From a checkpoint of a small mixture-of-experts model trained on Wikipedia.
Size: 13 layers, vocabulary 8192.
Experts: 64 experts in each of 13 layers, 64 SwiGLU neurons an expert, a shared expert of 128 neurons.
Below are experts of layer 3 (counted from 0) of a mixture-of-experts language model. Rows are named router (the router's row for the expert), gate (a neuron's input weights, with its number), up (a neuron's input weights, with its number), down (a neuron's output weights, with its number) and show model dimensions 256-319. Each number is 500 + 50 x the weight over its row's rms, rounded and kept within 0 to 999. Numbers have three digits each.
After each expert's rows: "comes before" lists some tokens at least twice as common just after its tokens as in all text; "mostly gets" lists some tokens that are sent to it at least half of the time. This comes from a sample of Wikipedia text that the model never trained on. Tokens count by the router's weight.

# expert 19
router:477540461452474571486513580464513420518538564522573529409455525481496533457516443476456493513520407420467540460453532480490498522403401518523582520519537553508450507467519458509513541519531429
gate5:534482481490463593524483500545541575570441523510539435439526418468418535544554473569492493363454534562475468479470440580535541423532497523526466450509378492552454492579535502543586544424515472
up5:510530540506433571513527479456493430577588474507509469523532527391472467454453503539438553522495538497531439495468525555475558511502467493600470458577556512479496453507524550466658626543501478
down5:541474514546463451503630487547450518535519540510529542487402519535501483501528485562470514502516542451486463559506531555559386504461581526544513526535499468475611575508470594529563549506520528
comes before: "\n", "-", "′", ":", " by", "ly"
mostly gets: " =", " became", " Genre", " ISBN", "inomial", "Personal"

# expert 35
router:490439532605517449526505413478528529555511469415552488564518458459493400603506525480494581455536517465506502417492493544482464385598372610526514573584469539496440426501517506494534488522615425
gate0:580538432517501455458465476580483542434486494425522387496475596506462593495549551492577519535545425483499528526518429473498502457522445535483459471538453490485490524474510560513533517455493600
up0:503419472466499530527487558455492430440453540537524482475497551543497551527481456461576545479473446488482416500546516495503559590446558557473599511560552573504480428495374499460493416424490456
down0:469507520490536584503445453432480491498498551573485447501473601509492478464482461477524516490504417412528479539620353540471482472473413524558555455480487484508520526525499492610481487489506550
comes before: "8", "9", "7", "6", "5", "3"
mostly gets: " appointed", " young", "aged", " married", " Born", " same"

# expert 1
router:529567453550456529535529528572523457528436560466555480452634466433473499514497481448417562527463454526513460458550455541538579517470467502475488477469458564578437463615594536534481585509510450
gate5:473539436432426559491531538488505540492465566463486451472466479566395545498486480517459494365474599568542528461458491564526556513595495496490463520474437424501512484540511515556496556490430473
up5:437542533482451439504426467457481500567546493486496509562554430419496413510415483452481429446460544560609508520540516624432548431493551513536456447598504428507454432507576619474607544535471507
down5:483527567466554560513520565545519534512497452482507485486485504490455552521466523434532493459650477488554418527511532550603386393524504452484574509521465482436596472497533579490631551518493475
comes before: ",", ".", " (", " and", ")", " in"
mostly gets: " University", " India", " London", " California", " York", " England"

# expert 23
router:573562469597450486479509567488467515586522538489482467542557502457482541474523499509575443548495533451507582547511516386565579576428501480493498534499446509513431474476478581469444452485580449
gate0:611528476532486465544478451578483491411524473490509387560519561485502571538584511493505537446550521463567465573514465496518583502609501482457466509596444471495473476576531467542508530503400550
up0:515466475543498592492576519482482496394548537534572398497548579591490563543538454542493441430474499393528446553538497449453546522505550489431610541510520519554475466565509514546484443482515479
down0:545511501525606496482452567447517532516453503424526559433487627469482463494463420556526541495514554413513467562572387466514454485524524464448463457483466509466541579552523511486492447483557452
comes before: "\n", "-", " The", " He", " and", " In"
mostly gets: "\",", " He", " he", " GA"

# expert 26
router:455490510514560543423500440599481495508446526512553476544554507479476449586485497429473548470475493495497480542450592533519580563538567457555527550583521548416464477454428439475558459501477536
gate5:526528380470442551580562524480535594550502516434494533468485486528446469433457476546512438505478555547500520495488420511508527437493441446484473451470425468536403472518545528472550473494430439
up5:532549490520453499533494531463461490530605490589507524550561496380514515476372515457449493438557542466581485459650510509459495481566579520459455512559449487499521471558541546495595567446464343
down5:468473464572508519522532514528492467539509490470497589488397392536459477512485524518526471518548512481481457591517583494530390416565551513528539537448487514509665562544550541479528487454474448
comes before: "s", ",", ".", " of", " and", " for"
mostly gets: " acid", " glass", " surface", " style", " size", " recording"

# expert 44
router:598521445520541536497589466453503533559443541556590561484521569555541463506509445457513498575486528556500430563576468488507554520438520496544525448520446504573422516488590550425447427429578571
gate5:544537519438534467471527504492520504500432494513455540471490455540481505502479454532502507464449523576506483457504468547504564438510508507494439530523489511521491571526502469497522519462476607
up5:445486505534370515542425528512463444509518539464549542534468477419429474491386543472436445484522507460579543537504520499466504503556509484449491559470514433490484401563521578494592547463466393
down5:477417472570526486536655504522436470484540509539507451545419417426415574519548445432411550493586518416551429471492474458599421448555567555557507472614415516448547502535438486528520512525504464
comes before: "\n", "-", "The", ")", "N", " –"
mostly gets: " kg", " British", " century", " lb", " years", "GB"

# expert 8
router:579543459626500461537526459504567515497442520439522525431525392509467554554524483538423502496466543486510509577488471586522506555562471568529431497492486592418438507635541537489484388554547487
gate0:571531523477501513496386508610426536493499493540503405518521581567534560592550471473556461524428549456463425527531421499484548585506402522545396488501524513527479502510522459442463517518409617
up0:556481525514522564554476501484518477379499564601641481444493509526483556568531511431523468501444489455537432533611524544494520534545559526555512529545530457461457507504496463532548512437557487
down0:482449453487480548512467545490502569433549555485472480558470548499481471531498536482455515539520472479448467457554450452440425516479503538481442464544455523452528527590530413529454475532401564
comes before: "\n", " The", " and", " but", " which", " In"
mostly gets: "\",", " Mel", "\".", " Cha", ".\"", "—"

# expert 36
router:509576465565477407504498541485533519498486444508427553591628493427509477475451503543502548516537437481481547505468551451459413489524430594564474422492523525531447535429520491438520527551479525
gate0:647504473520564425483430474568477563375554484538477448506527561559540580575545546491515485512541502460426431510579411528530519475475374511504449461560483460437493489494507532496462587458455644
up0:546456460513474577576520541448512494387539569567620513511469555519471577652500518439511473515480510420577411537491511458485537566429487484539494475528564625535445415497509474484465539447513447
down0:501522491546514559450547476468582498407435541549442557517436527547529397500439536473449551514524490419457491540590490518509549456544466504474578498512446440485597520527473465494435415494541527
comes before: "2", "0", "1", "5", "6", "4"
mostly gets: " popular", " significant", " important", " famous", " notable", " international"

# expert 2
router:549480504543475543444516458512588503427515452532462593486518522492505509467530515444521495516569447450405539464498569485455480527486473480472407478573546416546451564510529524446542545458542540
gate0:584582468551484372573551480551478571400531529505514408533508536466527573536495421493595494469527546467480503585514418485482548513571499584528422452575489542441499454543571489496600518460510601
up0:514456476539480558564539539403479502428569572608609455541561555494513458509503505485524506459508535435552461507538478468489474531459495497551526444480486495466472504500452479531492508452528503
down0:521575432555488507488413547499562515493480510567495481502420578502589443598442607404541552435560461420550470525603415439508466546493469466542535518455498486517526597543435488468438390442468379
comes before: " the", " a", " to", " his", " that", "ing"
mostly gets: " took", " worked", " get", " without", " served", " returned"

# expert 9
router:552511550585493463539505476444512502422479488479493481528562486469494508533565419559525462481535482481453521434652439453518615538483489470472579474506513481460411428554516508561555514436560450
gate0:629500525537498466534473455558435532401537436482502459559523547437535548600514520501559520486543532462503502527518419442494510465579467525545474500597437498498473407499585511520510496463410647
up0:558430492526483577547440510475539487440551506537615477520507536516511557613548467524525509464454506395522521454545441504517500443485534485564582492465510625490441418479519499601473541433485465
down0:484521515519448471395420494507595488479461576557492466420493576401458461505560496459464569429474474370528487499546438522502529478501567546397533512563461462541486558600533476539502536461552567
comes before: " the", "\n", "-", "|", " The", " he"
mostly gets: " until", "After", " during", " through", " Since", " after"

# expert 0
router:524571527466483528557523571488470450422443494440473467518535473403447517465397477496539418450590544552556507560497625506531480493522505484509524512532501514534433514613553482538588451487526433
gate0:592546474493552482491496459592421538377481483472549465516505568480521588567497544435527477549527497474497466530578491496551526498547461482498488464548444499450464447470555492460513490522439622
up0:523473402497470576514563546473517468409558520568551440550489555510507549545448467387452446546426550451543465514478488498492445500460490529553490560534580536538480465481499495582469412455495460
down0:417467506491511509384432555519524469480470552540416433548483554536593528532508496511576564418527422469535519489517419494529481452587453552484503539473449519589445556569471463483449480565498602
comes before: " ", "|", ":", "′", " —", "%"
mostly gets: "---|---|---|---|", " professional", "|---|---|---|", " Apps", " Votes", "Species"

# expert 45
router:541519550575488501534491434582484555527432516512566509515453483476617440552518582523514481559481533595524506392566459486524568490491416451504513484485447511494425570584466595413491515531534535
gate0:552508495487469519546514487533518483465521436533478459518542525534581573543501504442621508488543518488497472535591421566586569515537506564481361505577465484414476459509561526474523485515465538
up0:428400535557470522546578522475490514417532538581590402516555510593485538506565580482527536472423522434567475607523459502510510571452524460580543548499559552521501486473545483604412427520474422
down0:443488443488502516396464516505548570510463496447567473437495563476530499476561562485468493494476456449523545495541498429496464546434411486449561434460365458498497573586428449501447437528578570
comes before: ",", " |", " (", "'", " was", ";"
mostly gets: " Williams", " Jones", " Smith", " Brown", " Arthur", "ford"

# expert 15
router:525537518461569553555480486475424500547493504526464483461523535438453475423582453416555468452559428535560508545472506511564584442539548524598451437484486468476493538367466455473581541518484540
gate0:586594527538558470496437490552500494435439546536508439481505581593569603552501471479557514499537580577517485524450419449457534510461423474527432484557490504495505475520594493511502437494464575
up0:515417477541486580567509539453493473401516506572561469543509558544443557543522489479449499617471564510547414558523468497464473557393494526466502467438554503442480471522541515488472446437505531
down0:416494476526513499589458490475519534458460533537446535560486513505521450490416491474492518506487416471560480532558433492430595553453472584414542464468477488445492604596498491548497453484556434
comes before: " |", ":", "2", "==", " ==", "ed"
mostly gets: " Siege", " Votes", " Website", " Position", " Length", " Occupation"

# expert 32
router:476458489413492566509432441463533462506471535567525556414484633555435448493509511476506449502497451531562499386424461560587507531512549421497503471448468519437515476460483537537502546476489533
gate0:593575501445522462436472459570446455419430470528452445427485581539482515536521496459589557531589523449469458540523398454485535458468464456465496499526480589444480547497608484595489541489391620
up0:526378513536533576501472542501487418400510537555582476441575536508430621479503505506473523518445481490558381542568458475451553459492528471510557490471598567476525520528553441530476414477524388
down0:462517375488527495481446527509591580457478523442460432499392628510474510412477464483443494488521424354515496471506404481471510502552526523521523550474423454468521548529461516474464383526512541
comes before: " of", ":", "s", "==", " ==", " for"
mostly gets: " career", " Siege", "History", "Career", " life", " Votes"

# expert 61
router:417456479503533569545541550469446519632436576639546439473549527443445468487613496521542432511582449513457475476450530537528505572427374526542581477614377407490429495418488516493507548430591464
gate0:585549494517493479583488551531479488501555557522493445520550572438564587547528496545593504468551509496489502508523403465533524560461412544470451462641451514485468483435643479451449445515486566
up0:513472436445572597526529537478451483415565572618582456550556618574465541517536480510513481473451499544542399565457470427442517525452481459483446503481540485512457501501573471550543502538552487
down0:428486486506531497485437549460591605432531524523454518541439571488504467526500460510524550457545469389545568517589400508503554515468530521512475502516399509542562534589537574497446395481465541
comes before: "1", "2", "T", "E", "A", "O"
mostly gets: " MF", " V", "final", " DF", "RC", "CH"

# expert 16
router:463527492455504521523532512424527512458463493365478516623549490522543522491438418457538540585474556528559546451524475530544623446543528538463582507582442462524440484506430366575580477465500471
gate0:546658506571473529460496473554503589359453473467452386491554555523478663559539513459525521538469536489556473517534462410492499519531478534555443416492477501514502488462580500476511464527455526
up0:508464477570490617577517532452493500489492583500635467541505548471528553594524475538486594530464478423491464524566480445544560510473528518506515466558564643498468418539543477633437424434521449
down0:451561504561530553352416501539510515421452611509376436500464600448497534495529448585511532424458436522479512520519405452503486530477497513445582522438471467494490554580501582534526479539554480
comes before: "9", "\n", "8", "---|---|---|---|", "See", "ated"
mostly gets: "==", "---|---|---|---|", " ==", "\\", "·", "frac"

# expert 38
router:544489603544453568558602476589504550508437543452555448481462580458483547491554527503510428576465483514496495559433433554589486542468457419558479484560353566451461526562573608620479549569424491
gate5:461516411491375517483445448528550491476465448471460522481507483550396486538454506611505463490495559566461529480510525574527512443564508497476488441519458422543423450618548495537554517436423509
up5:528556507546426560580506434468504482568536480505580522556547495381487410431432487523484570454521507473528575521601521592507502500615569441518546495482532468566476469509540519518526524528507462
down5:442526529468381569429498507531471512458503553541513547542436575504493492497563454463517488506549446443591416478485466483557437438552518513460551464494464596475616542552490396531517489531509604
comes before: ",", ".", " of", " in", " and", " was"
mostly gets: " songs", " games", " services", " events", " books", " aircraft"

# expert 58
router:501465477465582552476516497417550544562411477554611593462433526413391488470501490466477524478472444452503484395552457460549460506505507550477539459461459579529498511479514532416537450508473398
gate0:539555555561574442527554478593470511426508449536514486520530629434568644548443481526509493493526554453473522525576444498491566569459494561491405441526490522460494447503528551538537493486412574
up0:516425502534491511499564533394575501478474514569574440507483583609524512502471587450473486532421441391533402556564476472474468470477466512562628450518503504516508444520507471516481446495517491
down0:489536464473535448500411486491542501457546543523527432458517573463477489490477423534446444543460411403471614448552408468504549511507463583441573559434528516468550559532473425463453440463500531
comes before: " |", " to", " by", " in", ".", "ed"
mostly gets: " million", " located", " involved", "present", " available", " billion"

# expert 24
router:509529542462501541548515546487449451498536454579605524603516533521485458438524560493458431415479522521471464562450452544525512456541448557555532578497453589494459486510521636551515493448555487
gate0:587584480553453493511400477568463559427454462545425474535547512527568580516545465490621475547460511534436469538515458424489556456514482512524446429539463461432415509507563461539449454501442621
up0:530484504532475613558455600451569456426484554638550481497490492550445536569500446487575484473428498408500449544460432443475530533483494522515578513488559543564444427517491536517487348541467456
down0:559526449520538462587430578520561554476412567547446471465500547527489447458434566450513493519514437495500435531592445475533506435530514457453503544455470455503471557636478551512483530529445450
comes before: "1", "2", "3", "4", "8", "5"
mostly gets: " year", " week", " day", "Dur", " season", " month"

# expert 55
router:513578525505453426556418468427482564547490573541487425418451369429545504488541498515570493492540484501488511551498419491531473550577475517422469457606522472563463569423576543482486481531520479
gate0:606526455496537395530510411558459511389466500512467443540584529514552589552508553434578549436460500504628504490573409455518571504522467473448447486564473482481489405524609477456510490488429522
up0:558452489519516610481507615463496448431485497547593451440536533597486529510530488527565500577446546454438479619497525447482481522484502511568558503416567623525472503450476503514494401484586479
down0:454569440470577461443501527432590507464395527475473523517445553522493484485527545447467571561500447514453479457595518523420448557490467497477606457478545480519515513569441478474480458497506508
comes before: "0", "5", "4", "1", "8", "6"
mostly gets: " Clade", " Apps", " Law", " photograph", " Coll", " March"

# expert 11
router:511595516552489491521443473532494467603483452595485506415525470402395484401477552498482453582431500573573485497450538502471508517529484452556446405505543520594465542485563495437517466499447535
gate0:583555540474532435471457474558495584438509536533448461600499610494512637515522559482526512483585494444570475538538451427582514493528496505519414454639462528475435479421599480499519528535389624
up0:528457451522545579493586516379461421379543528556569528436498599607532547509499507512505518557453509489484483506502488532485470538430520512474566547500562557494461457523483491506499502506527379
down0:453522396464499533475593505464532512464529468540398496503446557501553442565459545447513449546466372460477584469639420450446536547542486498504518561525500432503527518636424443497518411517577484
comes before: "|", " the", ".", " and", " in", " to"
mostly gets: " help", " rights", " across", " areas", " events", " activities"

# expert 46
router:540584541485547512587516494596515552594480459489636493506613503392455512517458393481510581486485471543408502441501442534508559493479406505518561487454445530563440559554520512490461582463497441
gate5:478577434461467540513520529546535547513490464475526560475510406504441528497477483583465510373429576465454492401488469548500560431571490487472491489432432517514522456496517587481527589440351515
up5:517547527568449500554440456440485475453552490544515431524573443482466434505449555505474501478473529464513520605546519534405504416548575618523509505516530423523438403586522560482638478502424498
down5:449472551488531486543605460539519521466504385470531577526516475503465576477426450546477507479541493443555438492540524506549439486522568495507645562519404524585515494476504507468533557553468535
comes before: "\n", "-", " (", " The", ";", " He"
mostly gets: " Street", "!", " River", " Creek", " Stadium", " School"

# expert 42
router:538468465386527541426435471562521499521461474507474597544581488579492530538544466527448524473501446551430483494477467525589501498427452383523502510441455485561443443412498485459506530454502515
gate0:515576522536473459487468400515482562463430532511421379636538490557532633557416518407576512466564476461453488539571435499509608522485437491533462478601495555509460489499583477463508471466461590
up0:524481514521478555562555567469523515434545517538523418552591589557517572492502515504544516506505473516551497576580497497475561555492534531532579474462527580510466465477501445606435439382450414
down0:460587429556426559496435511434552523459408526440483452511394517457495452528503559452472540540491524491484579500571433474548560595512507551457473549557515471501657648600547531507472458554569581
comes before: "ed", " the", " a", "0", " to", " that"
mostly gets: " began", " has", " does", " took", " wrote", " perform"

# expert 13
router:499501500550535446559604506491486531370528485482494411580571476491507448456501471432516539577480418538547447546528508494505469505499434542500458497579453455506443472431493562503525540541625540
gate0:629607453471477487540497458568505496413471537510445477523535486572583617535556517432566510502464494526464455498516433454511560591456420532494470431602468489514465451487545465480501468521499586
up0:522447527462461578574516505424435507445505590585583484457493553529405510515564548516614455542476464436480450517491450455481531562413552453544476475598533510511514472513501503534514472565501462
down0:433540428561540497458415515490625494501467511499413535505386552434570483499485471430470509530607474509503527509559530488538476592524392529449468415454436457438549561497497547570429362504515501
comes before: "s", ",", " of", " and", "–", ")"
mostly gets: " player", " coach", " President", " politician", " daughter", " wife"

# expert 6
router:432464406486482484511546411476437511518532431540462518445444441499438514520446531522525545439498498613512493466378456511455489447530517444541469567509510481358477493494478533551441543520575481
gate0:536619470499449407527403510570478585480486504527483457543532548585562602618515509483601491476518493422509541477539440415504513503549534449535496474573437467512427456489552486539517505533388611
up0:472401529565441578529524505472455495395484532525541472578513532490470527574447458496520494613433516486513431577536483505500549526503529535495499457523572522463461463484537574459501419456545477
down0:472520515562496475465460530508528543469511547532423413431450572518480401401459532500488482475464470501532534480563458512487524412464398482487578361443473486467419619555568411503397406570418522
comes before: "1", "2", "t", " office", "se", "m"
mostly gets: " Vol", " June", " November", " December", " Oct", "â"